From a checkpoint of a small mixture-of-experts model trained on Wikipedia.
Size: 13 layers, width 512, vocabulary 32768, 84.8M parameters.
Experts: 3 picks a token, a sigmoid router.
Training: a variant of Adam for the experts, 614M tokens.
Below are experts of layer 10 (counted from 0) of a mixture-of-experts language model. Rows are named router (the router's row for the expert) and show model dimensions 448-511. Each number is 200 + 30 x the weight over its row's rms, rounded and kept within 0 to 999.
After each expert's rows: "comes after" lists some tokens at least twice as common just before its tokens as in all text. This comes from a sample of Wikipedia text that the model never trained on. Tokens count by the router's weight.

# expert 7
router,199,189,189,222,242,181,182,185,246,246,198,227,195,232,147,201,188,188,239,264,216,186,203,147,228,171,171,226,130,196,195,223,227,197,195,157,215,163,235,194,228,205,207,194,223,235,232,211,167,147,199,204,202,211,211,287,178,219,209,195,216,200,206,135
comes after: " of", " in", " a", " with", " to", " for"

# expert 0
router,202,224,219,262,243,190,199,214,224,178,185,216,195,197,189,216,240,215,206,205,193,153,219,172,211,211,214,246,197,209,208,194,188,189,210,227,176,257,239,172,192,236,118,131,206,232,199,237,192,195,203,222,174,205,270,214,193,239,187,178,199,216,224,172
comes after: "2", "0", "1", "9", "8", "–"

# expert 13
router,194,187,198,206,200,228,175,166,218,202,205,264,209,246,207,239,241,180,206,186,215,187,170,196,173,220,231,198,184,226,164,172,212,226,217,189,197,222,147,168,168,211,195,143,239,206,219,220,211,154,212,211,248,201,255,143,174,240,219,218,200,139,232,224
comes after: " the", " a", " his", " The", "'s", " this"

# expert 14
router,177,198,205,266,213,205,202,168,228,194,223,209,191,185,209,191,164,154,212,232,221,154,220,228,181,236,210,203,178,231,172,228,172,180,214,215,172,204,194,190,174,260,191,246,175,180,208,170,203,182,218,198,224,206,209,218,203,199,208,155,241,193,217,187
comes after: " |\n", "\n", "|", ".\n\n", ")\n", "\n\n"

# expert 4
router,142,164,180,260,179,198,227,202,219,164,203,192,248,199,248,205,240,164,209,285,238,216,260,202,256,197,194,186,169,240,196,198,183,186,193,244,240,198,195,194,216,191,196,200,227,254,247,229,224,171,231,247,232,216,162,186,207,212,248,222,187,193,206,220
comes after: " |", "|", "-", "\n", " \"", " by"

# expert 21
router,193,144,194,233,232,174,226,188,195,207,228,191,194,222,258,200,197,166,225,227,151,182,243,233,187,195,218,178,172,217,192,213,242,193,211,205,204,198,198,186,195,231,221,181,226,231,183,179,237,166,160,224,206,181,163,177,198,182,250,226,192,219,184,231
comes after: ",", ".", " and", " as", " that", " where"

# expert 15
router,197,222,190,242,183,200,207,157,186,209,174,188,216,179,177,214,185,171,231,221,211,171,171,198,196,201,270,194,192,187,251,210,226,150,207,173,194,235,219,207,171,185,192,222,259,191,210,190,190,156,218,168,165,181,205,135,138,179,231,224,215,182,189,182
comes after: " ", "1", "2", "3", "0", "4"

# expert 10
router,163,188,188,207,204,198,212,211,220,186,234,223,201,213,168,204,238,207,211,231,227,198,195,192,232,194,256,121,225,209,202,213,202,193,229,203,238,82,177,166,195,207,218,172,233,236,171,171,196,187,183,170,192,196,201,238,187,173,199,237,239,204,227,175
comes after: " |", " ", ":", " was", "\n", " is"

# expert 19
router,187,204,238,303,185,162,229,151,204,219,261,232,159,190,210,266,184,185,206,172,243,199,206,202,178,178,264,188,169,207,204,175,209,158,183,194,246,182,187,173,229,186,178,157,227,207,232,218,229,148,220,204,151,211,187,247,182,199,204,218,238,151,221,191
comes after: "0", "5", "4", "3", "6", "8"

# expert 2
router,160,180,215,221,197,171,176,145,202,235,178,255,216,181,225,258,235,204,251,162,184,208,247,208,165,196,202,213,195,184,204,163,245,173,175,207,192,210,169,164,218,228,211,177,166,169,208,257,190,154,197,219,209,215,231,144,226,246,190,218,244,184,206,217
comes after: "1", "0", "9", "2", "8", "7"

# expert 8
router,177,262,187,273,211,283,157,221,210,191,161,223,216,210,183,161,186,155,229,185,216,142,212,232,197,243,239,179,219,176,199,176,213,174,188,220,179,192,153,184,185,203,174,155,221,185,228,227,197,161,203,211,129,239,220,179,167,229,225,231,231,145,159,209
comes after: " ", " (", " in", " on", " at", " In"